Below are experts of layer 8 (counted from 0) of a mixture-of-experts language model. Rows are named router (the router's row for the expert) and show model dimensions 0-111. Each number is 50 + 12 x the weight over its row's rms, rounded and kept within 0 to 99.
After each expert's rows: a language model's description of what the expert responds to. This comes from a sample of Wikipedia text that the model never trained on.

# expert 19
router:30 44 41 55 50 46 58 45 56 25 41 36 52 65 36 62 50 39 51 44 36 42 57 59 38 55 40 52 23 66 47 36 44 52 46 41 55 55 65 47 32 58 36 48 52 46 26 15 59 47 52 68 48 26 34 52 46 64 55 28 53 67 49 79 39 41 36 47 50 53 57 42 51 64 40 51 51 46 50 38 38 51 68 69 66 50 51 57 48 63 66 51 53 67 43 29 54 55 40 54 65 59 57 60 51 52 34 35 50 44 57 49
The prepositions in, of, at and for in running prose, paragraph-ending periods, and == heading markers around section titles.

# expert 57
router:52 49 52 52 46 29 54 37 65 58 36 34 56 66 47 56 46 40 55 29 53 61 60 50 37 57 47 21 32 57 54 36 57 60 30 42 74 59 60 42 51 66 62 38 67 67 36 13 60 41 59 42 52 56 42 35 38 66 58 25 38 48 51 65 55 41 43 41 44 57 65 56 66 69 45 54 40 69 57 62 59 37 53 55 60 41 50 61 33 59 47 45 54 51 51 30 40 55 46 52 67 43 54 60 49 47 46 29 36 62 43 39
Head nouns ending organization or event names, such as Games, Championships, Award, Commission, Party, War, Journal, often followed by a colon or a line break.

# expert 59
router:28 64 57 72 37 28 60 48 58 44 34 47 55 63 57 37 35 74 71 36 47 61 44 60 36 47 33 55 40 89 51 28 34 69 45 34 36 40 55 35 22 59 46 47 42 51 40 32 56 30 53 66 57 47 46 55 37 69 66 37 63 62 54 44 44 42 31 63 54 47 44 51 56 56 14 60 44 55 42 46 49 48 29 34 62 34 54 40 55 61 72 22 58 61 36 62 43 51 50 49 40 55 61 40 41 64 38 53 50 48 35 29
The article a after serves as or is, plus spaces, table cells, and section heading markers like === in lists.

# expert 10
router:46 47 46 58 41 41 56 40 49 48 37 55 45 58 38 30 55 37 66 59 25 61 71 52 30 41 40 57 47 69 39 15 44 59 31 33 35 61 45 54 43 36 45 39 51 60 36 21 62 51 56 69 57 41 42 48 53 75 59 39 64 65 41 47 32 42 39 41 59 50 75 42 42 56 33 48 47 51 45 43 59 82 38 33 50 25 71 63 34 75 85 39 70 72 33 44 37 73 54 64 51 58 57 47 55 47 44 45 54 58 63 47
Words opening a new phrase after a comma or conjunction, such as although, including, which, also, first, of; also table separators and number pieces.

# expert 37
router:64 57 44 57 47 28 70 42 52 45 33 41 43 66 53 63 51 45 39 43 49 66 41 52 47 41 34 38 40 71 43 30 46 58 63 59 65 46 59 46 21 61 49 35 60 52 37 39 71 39 51 25 55 44 44 41 53 68 62 48 44 60 44 57 41 52 41 47 41 52 44 66 43 57 34 74 42 37 55 71 51 47 45 42 61 25 53 45 21 56 52 39 54 53 44 57 59 43 55 59 59 47 61 47 61 66 55 42 47 45 61 49
The of in a series of, plus quantity words such as several, various, numerous, these, two and four, and numbers that follow.

# expert 30
router:50 43 26 50 56 60 58 45 41 36 35 42 41 66 27 45 43 68 59 46 49 59 54 50 29 47 43 27 47 75 57 43 42 54 64 55 46 47 35 58 40 65 31 50 55 56 31 10 52 35 53 53 51 59 43 40 37 52 68 27 50 62 65 63 51 39 48 69 52 59 39 54 48 48 14 50 49 61 42 52 70 51 45 50 69 33 52 54 47 46 65 36 61 59 49 47 59 46 30 65 69 54 64 40 48 60 44 41 49 42 53 44
Inner syllables of foreign names and words, often Greek or non-Latin script, plus to and of, such as Oric'on', Jō'mon', Urugu'ayan'.

# expert 31
router:43 48 28 54 48 56 66 43 53 43 29 52 40 63 43 43 53 55 59 25 50 46 53 54 32 40 16 62 37 65 59 32 27 61 52 56 42 46 56 45 36 48 58 53 36 61 36 30 61 63 50 47 63 49 35 30 37 79 61 28 35 63 50 54 29 50 38 54 48 56 57 24 56 51 25 57 43 46 55 40 43 59 37 62 68 20 52 56 63 71 71 44 55 73 49 38 28 50 27 45 45 54 55 58 40 47 56 40 60 43 66 41
Pipes and blank cells in tables, infobox dashes and units, plus the word-start pre in prevalent, preceded and pre-school.

# expert 1
router:64 56 49 47 51 39 75 30 44 34 35 57 63 80 49 63 52 43 62 47 40 65 53 71 34 60 33 52 21 66 41 28 36 36 47 38 67 51 39 53 42 55 29 48 39 43 31 22 53 60 62 59 49 39 40 32 41 64 68 25 46 59 34 58 24 58 43 45 50 70 61 43 57 48 35 51 37 56 42 50 45 50 41 59 61 48 56 55 46 51 70 24 42 41 42 50 52 61 49 51 73 38 70 58 58 72 47 42 61 53 81 30
Ordinal and position words like third, second, final, middle, plus pipe separators and year digits in sports and discography tables.

# expert 15
router:55 61 61 53 38 33 52 40 44 42 35 47 54 64 47 52 45 56 58 53 28 53 35 52 40 51 22 72 49 64 59 27 48 61 46 38 61 48 60 44 39 70 60 36 50 52 36 28 59 51 45 55 45 64 49 30 46 50 29 32 74 66 64 68 54 50 40 42 45 59 55 74 53 62 21 38 72 48 48 61 59 49 50 55 63 50 57 57 48 65 79 27 55 69 36 46 45 68 51 59 42 50 64 66 49 63 49 48 63 38 62 49
Pronouns such as him, it, them after verbs or prepositions, place nouns such as city, town, village, and label colons.

# expert 3
router:44 52 47 52 49 52 63 49 58 45 32 53 65 84 55 54 39 57 65 59 33 57 35 52 45 65 30 23 31 75 53 43 41 62 64 38 60 53 52 55 43 62 51 42 71 58 41 30 60 55 60 57 46 45 42 47 64 69 56 24 40 63 47 71 42 52 55 34 61 74 42 34 58 54 37 34 65 68 39 39 63 55 49 41 63 25 65 50 59 58 72 20 51 61 45 58 55 66 50 58 58 48 45 48 58 48 65 18 49 50 51 47
Function words and punctuation in biographical prose, mainly "to" and "of" after nouns, and periods ending paragraphs before == headings.

# expert 55
router:46 62 57 56 56 44 48 42 53 37 39 47 39 60 49 56 58 65 57 44 50 36 52 70 39 44 27 25 39 59 48 38 51 53 42 38 74 58 31 68 40 62 42 45 50 32 61 17 60 44 54 51 58 51 24 32 46 65 61 29 41 55 55 61 37 52 28 59 58 68 47 45 49 34 50 43 48 53 58 56 59 40 41 58 77 48 49 45 45 56 45 37 57 73 55 44 51 46 52 53 62 47 72 40 54 46 49 35 57 48 44 34
Starts of second words in place and proper names, such as H in White House, K in Klux, Street, Cemetery and Airport.

# expert 50
router:49 68 35 50 53 57 64 48 59 46 29 53 37 69 30 46 64 53 58 34 39 65 48 56 41 61 40 48 48 69 59 30 43 32 33 59 70 34 53 46 47 39 41 45 42 59 22 32 46 40 56 57 50 50 44 40 50 66 59 55 55 30 63 58 40 46 34 58 48 66 44 61 60 70 41 60 48 49 43 42 49 55 48 47 73 42 55 59 50 56 79 51 57 73 39 49 37 43 53 60 64 49 44 33 71 57 37 40 69 42 78 46
Possessive pronouns his, her, their, my in biographies before family or life nouns (his father, his son), plus numbers in tables.

# expert 12
router:31 44 39 53 42 24 62 47 71 18 34 66 60 74 55 46 54 57 70 43 45 45 45 56 49 45 36 41 42 82 44 16 45 45 34 49 62 55 56 41 40 39 43 34 52 58 36 17 69 31 49 48 51 47 28 55 55 53 52 33 54 48 63 65 31 42 39 46 58 61 50 44 61 60 43 52 42 51 34 64 53 64 50 49 73 44 40 68 41 62 58 45 53 82 39 49 61 47 48 63 59 51 56 57 67 53 44 54 61 40 58 45
Suffix pieces like -ing, -ed and possessive 's, plus the, his, its after prepositions and table pipes, e.g. camp'ing', city''s'.

# expert 24
router:68 55 36 56 39 53 76 41 68 35 27 42 55 79 21 51 53 47 58 35 51 40 56 59 41 52 35 48 58 78 46 32 52 36 72 55 56 46 71 47 40 63 44 41 56 42 52 23 52 41 49 68 56 46 55 46 42 55 52 15 61 48 40 56 47 38 42 49 56 57 58 55 42 63 21 64 63 43 51 64 66 28 65 67 71 44 54 46 58 68 78 47 55 73 39 43 44 63 43 65 62 42 56 55 41 51 37 50 35 56 63 33
The, this, an after prepositions such as of, in, at, usually before place or time nouns like city, area, first.

# expert 17
router:74 62 56 32 44 48 43 36 56 47 31 46 64 77 34 48 47 47 58 69 33 52 55 50 46 36 09 57 20 78 41 17 50 57 62 34 55 52 35 40 40 65 37 50 53 55 51 28 57 35 50 56 56 49 47 61 59 51 65 18 53 54 51 68 66 53 45 44 47 51 48 57 62 55 54 47 46 60 47 68 69 49 63 51 82 58 44 46 66 55 79 46 51 68 54 53 50 69 50 57 53 48 55 39 67 49 35 34 69 60 57 36
Pieces of Spanish, Portuguese, Romanian and other non-English proper names and Latin taxon names, e.g. Santa Cruz, Bilbao, Alegre.

# expert 11
router:38 45 54 75 49 40 62 38 50 49 33 69 43 72 50 56 53 39 69 42 48 61 60 48 25 44 28 61 32 71 49 25 53 58 55 48 52 57 61 49 56 46 47 40 62 83 53 25 64 58 56 44 46 44 60 71 26 44 40 38 65 64 38 79 50 52 28 39 34 62 47 43 39 40 21 70 76 59 50 52 59 52 53 47 52 51 53 58 36 46 61 44 62 50 62 51 43 36 50 59 56 43 52 38 53 63 39 36 42 38 54 38
Word pieces inside ordinary English words (W-er-ewolf, w-ors-ened, s-ob-riquet) and sentence-opening prepositions like During, In, From.

# expert 23
router:45 56 41 53 47 35 50 50 48 38 25 49 58 53 36 49 57 52 57 46 59 50 59 56 32 34 47 37 24 66 48 50 26 65 55 42 48 52 51 64 28 84 37 48 45 53 40 42 70 70 55 63 40 50 27 49 46 67 71 12 62 66 52 57 30 40 53 44 48 58 65 56 60 58 27 51 53 59 45 51 49 37 58 52 49 67 65 46 61 57 65 28 52 62 32 51 35 57 36 48 51 51 59 36 42 69 50 34 42 63 66 33
Comparative and degree words in prose such as as, than, more, very, most, and linking verbs was, became, become.

# expert 18
router:45 42 40 57 58 47 66 35 62 17 40 59 57 49 57 61 40 49 65 43 56 49 46 50 53 58 35 45 40 72 68 36 22 45 31 47 69 36 57 48 53 71 48 48 51 48 60 34 63 45 55 49 48 48 47 38 37 65 59 24 63 50 43 57 46 49 49 44 73 56 48 47 78 53 47 57 40 30 47 49 53 45 49 40 69 44 58 48 33 66 68 41 48 64 58 43 43 38 46 42 56 60 54 54 71 61 47 37 47 28 60 37
Commas, periods, and, but, who, However at clause or sentence breaks in biographical prose, usually before he or was.

# expert 28
router:45 48 39 49 44 35 76 30 44 35 48 55 55 60 42 52 54 43 68 61 50 53 62 62 37 59 27 72 55 80 56 38 50 51 50 45 47 37 45 34 40 61 55 36 37 72 60 21 59 42 58 60 38 45 39 37 24 66 64 29 71 68 55 62 34 57 45 47 69 67 40 45 46 62 21 38 48 59 45 45 45 34 31 47 60 38 71 53 49 43 68 37 56 53 75 71 39 49 53 42 42 61 61 55 60 41 40 25 47 56 52 50
Tokens opening list lines or table rows, especially dashes, pipes and common first names like William, Peter, David in See also and credit lists.

# expert 26
router:43 56 54 42 58 60 72 37 42 44 30 37 56 75 53 40 62 50 65 56 48 56 47 54 45 48 42 49 44 62 39 23 38 49 41 57 65 56 74 57 21 50 41 49 50 58 59 52 57 38 54 53 48 48 47 58 52 65 51 23 58 49 37 43 29 48 55 45 51 48 49 59 73 46 25 56 48 73 50 52 56 52 59 63 80 53 68 61 44 77 66 26 51 55 49 60 54 62 52 52 41 48 56 55 53 60 51 37 57 33 67 26
First word of a new sentence or paragraph, like In, The, He, She, However, After, During, usually followed by a year or subject.

# expert 32
router:56 45 38 51 65 35 58 46 55 43 34 46 64 53 39 53 54 48 73 57 49 61 52 60 39 42 50 52 36 78 63 35 28 55 49 60 65 65 24 54 47 48 64 46 42 63 42 27 41 29 51 45 44 56 61 38 66 45 66 39 56 66 37 70 27 41 43 45 35 41 61 17 58 57 29 39 41 70 50 62 56 58 29 58 63 44 60 67 35 59 70 41 35 55 59 29 46 46 51 39 50 42 55 57 55 48 43 40 42 61 52 50
First pieces of capitalized words and names, like Ab, Un, Best, Mount, Azerbai, plus word-internal fragments like the-at-res.

# expert 45
router:44 53 53 62 34 45 55 46 56 43 35 49 42 74 51 71 44 55 51 41 43 58 50 55 42 67 47 49 25 65 53 32 32 58 50 59 55 37 49 54 52 67 43 62 45 65 34 16 60 26 53 76 41 35 47 31 33 62 70 28 64 64 47 51 49 45 40 52 42 44 56 36 58 64 27 49 48 35 54 52 62 67 43 60 62 61 63 70 42 71 65 42 51 78 42 54 39 59 40 65 48 45 58 48 57 37 52 45 60 47 59 46
Decade or year digits after 19 or 20, and adjectives such as Soviet, modern, military, southern, Yugoslav, in political and historical text.

# expert 35
router:54 59 49 48 48 63 54 37 71 36 53 52 57 63 45 83 47 41 62 40 36 63 63 69 34 51 19 58 42 78 52 16 41 48 59 37 70 43 66 74 38 41 47 61 50 59 27 19 50 72 53 38 44 57 26 44 51 36 58 29 60 63 45 43 58 45 35 53 59 55 43 60 62 46 39 50 64 48 50 45 61 44 58 53 60 39 58 58 47 72 77 45 45 63 49 47 64 51 34 46 57 24 65 40 53 55 20 45 59 41 77 42
Word fragments following an initial m or l sound, such as m-osa-ic, l-az-y, aggl-om-eration, plus some commas.

# expert 5
router:31 46 38 47 37 58 72 36 51 28 44 37 64 39 30 64 54 51 75 36 37 51 46 37 37 63 45 29 47 89 38 36 36 62 33 49 52 50 54 63 54 55 78 32 54 46 55 18 37 69 54 47 40 36 36 40 29 48 61 26 57 58 44 60 42 44 43 49 50 59 52 49 64 59 34 54 55 53 33 49 50 44 53 55 78 35 61 63 48 68 77 41 61 55 29 58 59 45 29 47 37 24 58 42 51 37 41 23 41 43 55 40
Function words joining noun phrases in prose, mostly of after a noun, plus commas, and, for, with, by, such.

# expert 0
router:33 52 39 61 60 27 59 24 22 30 48 43 53 75 53 54 38 50 47 44 55 38 37 60 39 50 28 42 41 69 32 49 54 56 64 36 49 47 67 64 35 60 33 50 47 59 60 23 31 31 59 57 62 61 55 46 39 65 58 29 49 49 58 46 44 63 68 32 68 75 41 47 66 38 34 63 56 64 58 59 54 56 49 53 55 49 45 53 46 43 64 41 51 71 46 77 26 55 46 56 48 76 54 38 59 45 37 39 52 54 68 51
Digits, numbers and word pieces inside infobox fields, scores and tables, such as 20'26', 7–5, St'rick'en, 'Order': Coleoptera.

# expert 41
router:60 59 46 57 34 50 71 34 61 43 43 47 42 76 40 63 54 68 52 54 49 45 52 54 37 53 34 55 37 54 38 27 45 65 44 42 61 48 46 58 52 46 43 44 49 56 24 20 64 55 74 69 50 31 37 36 47 64 54 29 76 58 39 71 42 56 40 46 55 38 46 59 69 57 35 47 45 52 55 62 59 49 40 55 50 38 68 71 49 72 59 45 44 66 42 39 51 61 38 50 65 47 74 27 73 48 46 40 61 48 56 43
Past participles after quantities or nouns (sold, used, provided, required), closing parentheses and digits in money and measurement figures.

# expert 16
router:50 52 42 40 40 39 55 47 28 51 40 48 42 60 59 60 51 63 70 34 77 58 51 58 42 51 39 55 39 58 62 33 42 68 46 67 52 62 52 41 47 52 41 55 45 63 52 27 56 15 55 60 66 39 59 52 53 55 56 42 50 51 38 68 25 47 53 63 49 46 59 44 55 52 34 69 46 41 50 35 46 70 42 32 53 41 72 45 63 59 59 53 57 84 46 45 47 53 58 43 50 57 57 44 72 39 44 44 54 63 68 57
Time nouns like year, years, day, night, and blank or numeric cells following pipes or dashes in infoboxes and tables.

# expert 46
router:71 50 51 66 57 45 66 34 60 32 15 50 34 67 34 46 33 54 66 39 60 71 58 49 43 63 19 40 41 83 48 30 66 52 68 67 74 68 46 62 46 53 32 49 48 68 52 39 66 32 51 45 44 36 64 56 42 55 44 28 54 68 50 71 45 44 55 47 40 58 49 45 35 60 33 53 52 53 57 67 42 57 53 47 42 35 57 55 61 76 56 33 62 69 47 46 67 41 61 66 49 63 48 39 57 48 46 30 50 50 58 44
First word pieces of place and person names after of, in, at or a pipe, such as K in Kampala, Wil in Wiltshire, Har in Harriet.

# expert 53
router:52 52 57 57 43 55 47 39 52 57 46 33 66 87 33 68 37 59 52 32 26 45 55 71 35 37 41 71 37 59 47 30 44 39 61 66 66 64 40 55 48 59 53 59 40 61 29 45 54 47 58 56 56 33 43 38 47 60 55 33 64 65 46 77 42 55 43 53 48 51 31 37 47 56 43 66 62 53 40 41 55 37 63 45 40 38 70 65 37 53 65 31 55 79 34 29 51 53 62 47 63 49 62 56 58 44 41 46 58 51 63 43
Century digits 19, 20 and 18 in dates, nationality words like American and Ukrainian in opening bios, and heading words.

# expert 6
router:64 53 46 67 30 52 64 22 45 39 28 46 50 62 34 57 60 62 62 42 51 43 54 61 38 49 40 32 46 82 42 41 60 56 62 48 70 38 51 40 49 62 37 39 42 57 56 48 53 31 56 62 45 48 63 53 56 41 60 22 72 70 69 54 68 27 30 37 49 47 68 44 46 51 32 68 51 50 54 73 60 47 47 57 50 47 64 39 50 55 65 42 57 57 57 43 38 70 51 42 66 66 61 40 65 53 50 39 53 66 51 38
Main and auxiliary verbs in narrative prose, often past participles after was/were or have/has, such as held, caused, came, received.

# expert 60
router:44 56 43 47 57 30 61 47 61 52 51 45 48 74 45 60 43 40 74 45 52 64 64 63 45 55 34 43 27 80 47 29 48 43 66 56 75 36 38 55 50 60 54 52 49 53 64 22 53 41 71 66 69 42 36 49 59 77 57 41 39 69 55 60 31 50 38 43 41 42 54 51 52 60 47 60 58 52 43 56 66 73 38 51 69 65 60 62 33 67 59 34 61 62 29 31 41 64 44 48 60 71 61 37 47 45 40 52 49 42 73 28
Numbers, commas and line breaks in coordinates, dates and infobox lists, such as '40'°53′, January '1', '-' Genre.

# expert 48
router:47 60 45 53 52 40 72 36 56 31 14 44 56 76 55 49 45 44 69 34 50 51 41 44 36 53 40 53 33 67 58 45 40 59 51 45 49 50 53 59 49 55 46 51 63 48 38 02 48 52 59 67 53 45 45 62 40 51 59 15 58 77 45 69 24 51 63 47 63 76 66 47 61 57 20 60 39 67 44 54 55 44 42 73 78 36 43 47 32 76 67 58 53 61 48 40 56 55 54 69 66 49 60 46 48 52 47 37 45 59 64 50
Year digits and verbs like led, began, launched in sports, award and career records, such as 19'96', 19'68', Released.

# expert 43
router:48 70 41 66 50 32 59 30 63 36 51 46 67 49 47 50 65 43 62 37 49 39 53 65 30 38 43 65 27 67 55 26 49 52 42 63 69 59 63 43 34 57 44 39 25 55 42 50 56 41 48 39 47 45 42 44 54 68 62 37 55 70 52 45 45 39 27 38 56 58 39 53 57 46 39 51 56 50 29 45 39 47 49 60 70 40 39 41 45 56 63 40 54 68 57 56 53 71 54 56 56 41 61 26 56 31 42 49 54 38 64 37
Abstract nouns after the or its, such as support, promotion, defeat, search and development, and suffixes like -ation and -ment.

# expert 2
router:64 57 44 37 37 54 73 46 45 43 48 46 45 68 42 61 62 62 58 44 39 61 65 46 25 54 20 48 26 67 61 23 24 65 40 41 43 62 48 40 24 64 36 35 58 69 41 16 45 54 56 51 62 43 45 42 54 81 67 22 55 72 48 71 37 38 40 41 47 54 48 53 30 47 34 62 51 58 35 61 51 40 60 71 67 32 47 48 34 66 74 54 63 61 61 45 46 45 41 48 63 59 65 45 65 57 47 48 43 49 56 45
Nouns for organizations and roles, like team, club, company, party, president, player, coach, often after a nationality or possessive.

# expert 4
router:49 57 33 48 48 30 67 49 40 48 44 46 62 45 54 47 37 40 39 39 25 46 58 61 52 44 29 45 41 80 49 28 25 47 53 61 68 61 42 64 44 71 41 39 61 39 39 34 70 64 66 46 40 28 23 51 54 42 35 28 55 49 57 46 22 34 23 61 37 70 51 44 55 53 35 43 47 47 36 60 53 42 56 62 60 47 61 45 49 61 74 39 52 72 47 41 50 60 52 51 65 38 55 36 60 69 49 34 74 65 85 44
Tokens right after a subject pronoun or relative pronoun in biographies, mostly was, and, who, which; also name pieces and separators in sports tables.

# expert 54
router:57 58 58 53 29 54 60 36 44 52 33 62 64 71 52 48 56 54 66 46 48 39 72 59 36 38 33 48 28 82 47 45 26 52 49 60 38 49 38 45 26 49 54 50 51 66 35 32 53 36 68 69 43 45 49 43 59 60 49 25 56 58 29 78 48 44 37 56 52 53 60 47 58 49 33 44 51 47 54 39 34 41 66 55 68 36 63 49 62 40 77 42 52 76 48 36 46 48 53 57 59 72 51 30 35 49 28 36 68 42 43 45
Adjectives and nouns right after a or an, such as new, film, old, further, member, writer, politician.

# expert 61
router:50 43 33 47 31 37 55 45 34 40 27 43 57 60 40 59 43 62 51 42 46 60 52 69 43 62 33 41 32 78 42 46 39 58 39 42 47 61 43 56 46 62 44 43 64 37 31 30 71 42 54 49 64 61 56 63 35 57 38 27 69 45 58 73 29 47 33 47 53 58 52 51 48 59 17 59 48 51 39 43 54 46 44 46 80 48 54 53 29 62 56 47 57 68 41 46 39 48 64 58 51 52 54 46 58 49 52 34 58 50 63 39
Middle and final syllables of foreign names and rare words, such as -ug-, -ter, -ch and š, plus was in It was.

# expert 40
router:55 48 39 55 44 26 68 59 73 36 36 31 60 74 46 45 36 50 59 43 65 61 70 65 42 58 13 61 43 60 55 24 45 36 67 78 54 50 63 48 40 49 61 49 47 56 24 36 64 27 63 52 55 48 35 56 46 61 64 20 71 63 47 66 41 31 33 41 67 60 44 51 54 45 47 59 45 53 47 40 53 50 49 52 80 49 61 48 43 55 50 46 67 74 55 46 49 47 33 48 54 47 51 48 77 63 31 37 68 42 64 51
The century piece of four-digit years like 19 or 20 in 1966, 2008, plus early, late, and infobox or section labels like Born, Career.

# expert 44
router:30 49 32 45 48 52 60 30 51 45 42 40 43 61 46 50 43 49 67 44 40 62 40 52 31 48 31 54 35 65 50 47 53 34 59 37 59 64 42 43 43 67 55 48 46 69 45 26 55 45 63 52 40 46 55 47 42 50 66 26 44 71 61 64 25 34 36 45 50 53 50 61 49 68 29 43 55 48 49 36 46 42 57 59 67 47 54 74 44 42 61 60 51 52 56 46 43 66 59 68 80 40 70 49 59 59 51 39 64 55 56 42
Word-internal fragments like ors, an, ri and .S, blank table spaces, and and between years or phrases (2012 and beyond).

# expert 56
router:53 48 54 52 56 35 61 45 54 30 30 36 55 68 29 60 53 49 55 36 53 40 58 59 47 46 41 24 52 59 40 28 37 51 50 40 54 51 72 38 35 51 49 47 48 76 47 21 58 61 60 66 61 46 44 41 34 59 54 27 43 73 56 69 53 31 34 44 53 55 58 53 54 57 25 47 48 66 44 43 55 55 51 52 71 38 55 50 35 53 70 57 45 50 45 46 51 56 47 65 65 44 74 36 50 57 43 25 38 50 69 62
Prepositions in, on, of, during, throughout, along linking a verb to a time or place phrase, often after month names.

# expert 34
router:62 73 26 52 50 54 74 41 51 25 28 49 46 54 49 53 34 53 68 49 69 52 57 42 25 50 26 66 48 80 53 41 46 55 36 47 56 45 58 37 49 69 31 53 58 52 36 39 75 41 61 49 55 48 62 48 48 47 57 22 72 44 50 58 29 46 36 39 42 72 36 35 55 57 22 57 59 53 35 50 43 76 18 59 66 50 53 65 48 63 67 31 60 61 49 28 47 57 57 58 60 47 58 64 62 45 41 36 51 49 52 46
Month names in dates, usually after a day number or in/on, such as October 1961, 25 August 2018, also table numbers.

# expert 21
router:44 57 36 37 52 38 63 43 51 40 40 45 45 69 43 56 28 43 57 49 46 51 58 60 42 45 27 56 31 68 56 50 52 55 49 46 67 49 29 47 41 65 56 42 50 55 43 41 57 60 72 57 57 54 33 43 47 64 50 17 68 74 62 56 30 29 17 49 63 60 57 61 48 45 28 53 45 49 54 56 60 49 44 59 69 42 38 47 34 49 59 50 67 77 51 47 37 79 50 58 56 50 51 50 53 59 41 41 64 58 63 28
Numbers, pipes and spaces inside data tables, with measurement units such as metres, cm, lb and percent, and fragments of foreign surnames.

# expert 7
router:34 35 38 57 42 54 69 45 39 50 37 74 49 50 37 43 51 52 45 43 38 44 62 49 54 52 37 37 46 67 61 21 35 54 39 34 63 44 60 54 53 47 41 54 44 61 36 40 63 23 66 69 62 44 46 29 53 47 61 37 55 45 62 55 27 55 34 64 51 57 53 43 45 57 28 48 39 50 45 43 55 61 40 54 60 54 48 47 32 64 66 28 46 61 56 38 59 57 43 37 51 51 66 44 56 62 27 39 53 57 68 42
First pieces of proper names and foreign words, such as L, Le, Mor, McN, Mah, Ver, and the pipes and line breaks after names in lists.

# expert 63
router:65 40 47 64 38 36 60 48 59 31 41 41 61 68 33 37 59 53 67 55 39 46 41 73 47 60 35 44 51 72 46 49 53 38 56 54 67 52 76 57 75 50 37 42 53 79 43 26 65 32 69 56 54 66 51 49 54 60 46 37 57 66 57 42 40 33 40 41 44 43 49 29 39 43 38 45 52 55 62 56 64 63 73 51 54 38 67 56 57 45 66 50 54 79 72 61 56 52 66 62 53 48 45 40 65 43 41 36 69 46 82 35
The article "the" following of, in or from in mid-sentence, plus inner fragments of surnames and words such as -urn and -wood.

# expert 13
router:45 50 38 39 38 43 51 48 52 45 27 56 45 65 41 54 41 56 50 25 53 38 48 57 36 46 44 39 33 64 71 55 49 61 60 45 52 59 75 69 34 63 65 46 59 50 40 45 54 55 59 68 37 49 40 49 38 76 52 24 76 55 52 55 53 32 38 38 57 77 43 55 55 42 25 41 39 41 45 39 71 54 47 62 59 45 39 41 34 55 62 26 53 79 37 35 43 70 36 48 61 53 52 30 63 48 44 32 55 55 53 34
Pipes ending table rows, separator lines, and digits in score, election and statistics tables, such as 13–3 or 4th.

# expert 14
router:35 59 37 41 33 46 65 34 50 45 40 51 53 49 44 60 43 50 60 54 33 53 51 66 43 42 34 25 44 67 44 33 43 37 31 22 58 55 52 53 46 71 55 55 34 54 44 27 53 25 46 66 60 49 26 41 49 66 52 24 55 58 44 56 40 52 35 81 52 55 56 36 54 44 31 38 47 42 40 42 49 45 45 70 58 53 57 68 37 52 69 39 50 68 43 56 48 81 41 38 54 37 76 46 49 30 42 43 65 53 77 31
The word the after was, became or is, before ordinals and superlatives (the third, the greatest), plus mid-word name pieces like Legn-ica.

# expert 39
router:34 45 58 52 50 51 48 33 40 31 20 58 46 62 49 38 52 49 51 30 43 43 35 54 42 46 37 59 43 79 64 47 57 46 48 48 48 56 70 48 56 61 42 56 46 57 45 39 52 53 58 68 44 24 51 60 65 44 44 27 50 68 61 77 38 55 28 54 50 64 68 42 48 60 37 46 57 35 59 53 60 41 45 69 58 46 48 78 54 39 61 53 50 61 57 40 36 47 32 43 37 61 53 53 56 65 45 55 50 46 65 52
Past-tense career verbs and verb-final pieces in narrative prose, such as joined, served, worked, returned, died, experimented.

# expert 25
router:60 58 36 48 55 58 45 56 58 44 39 49 53 67 33 46 50 43 37 46 34 38 57 53 45 40 38 48 45 74 44 42 56 61 50 54 63 48 59 67 47 72 45 50 55 39 14 36 40 35 67 73 46 50 25 45 71 51 45 26 42 46 55 47 54 41 53 45 24 71 50 38 67 59 28 63 39 47 55 57 44 30 55 59 79 46 47 58 43 76 64 21 66 65 55 56 65 38 49 66 58 47 52 50 42 58 42 44 58 46 69 20
Surnames and their final pieces after first names or initials, such as Smith, Brown, -son, -ović and -owski, in lists of people.

# expert 49
router:49 38 34 57 55 39 53 32 56 52 38 42 37 73 57 43 46 56 58 40 56 49 51 56 44 60 35 45 39 59 62 15 62 45 39 34 56 51 48 61 20 59 49 55 31 66 50 34 55 66 61 63 27 51 28 29 45 67 73 38 46 69 51 64 40 47 30 60 57 56 38 46 51 41 38 29 43 46 46 59 45 39 33 57 56 53 41 43 50 46 60 30 56 65 58 45 52 81 54 59 71 44 68 47 46 50 65 32 49 72 49 37
Interior pieces of rare or technical words like penicill-in and ped-iments, asteroid discoverer tags like JPL and Spacewatch, and percent signs in tables.

# expert 33
router:54 52 33 29 40 64 62 62 57 29 33 43 59 66 45 52 54 64 58 44 30 52 63 58 31 56 54 41 31 77 44 40 56 57 54 66 55 56 57 58 38 71 58 34 43 39 45 57 65 54 44 49 50 44 46 45 46 69 59 30 55 67 56 46 33 37 39 51 64 65 43 45 48 54 38 49 29 56 58 59 60 29 41 51 77 32 53 70 72 59 70 37 56 67 42 61 35 60 39 38 62 33 47 52 33 48 42 55 58 62 70 37
The verbs is and are after a subject, as in "He is" or "area is", also and not, and line or table-row endings.

# expert 29
router:46 54 44 62 37 55 56 42 60 39 41 44 51 77 55 51 51 41 57 31 47 53 64 63 22 48 29 40 39 76 44 40 47 47 56 43 52 51 44 45 50 52 44 42 53 62 47 26 65 57 52 43 44 29 33 47 66 45 51 24 52 54 56 55 42 46 32 63 45 76 47 48 58 67 35 53 49 46 42 45 30 52 65 55 73 48 69 50 31 56 78 31 65 65 41 48 39 60 61 55 41 44 49 43 67 52 46 22 44 39 53 40
Hyphens and en dashes in number ranges and compounds, table pipes, and particles like de, van, en in names.

# expert 9
router:46 57 34 53 50 41 45 36 61 25 46 51 49 51 47 63 59 56 56 51 36 39 67 57 55 53 24 38 34 79 50 30 47 42 48 45 62 38 41 52 36 53 55 41 51 66 22 28 63 67 59 47 63 37 55 27 42 64 68 38 53 51 45 47 42 42 40 54 51 72 43 48 44 46 44 56 44 51 51 62 62 50 57 70 49 40 39 54 32 42 73 42 84 59 56 57 49 54 58 50 56 48 62 54 48 64 46 25 47 59 51 30
Passive agent "by" as in persecuted by or Preceded by, plus clause-linking However, but, because, and sentence-ending periods.

# expert 62
router:51 52 37 63 55 40 68 38 66 31 54 45 42 60 53 46 39 48 58 40 46 65 45 58 37 47 32 40 45 56 60 33 36 34 39 72 55 56 56 51 32 58 35 39 49 53 31 25 54 55 64 56 47 50 34 35 46 67 65 30 51 56 49 57 48 56 52 48 66 56 47 61 48 63 23 53 55 50 42 61 51 74 68 57 74 37 47 63 40 49 62 35 58 85 53 31 47 49 32 64 57 68 56 48 50 60 68 31 44 34 63 33
Past participles like raised, located, based, buried, suspected, adjectives like various, other, and middle or final digits of large numbers.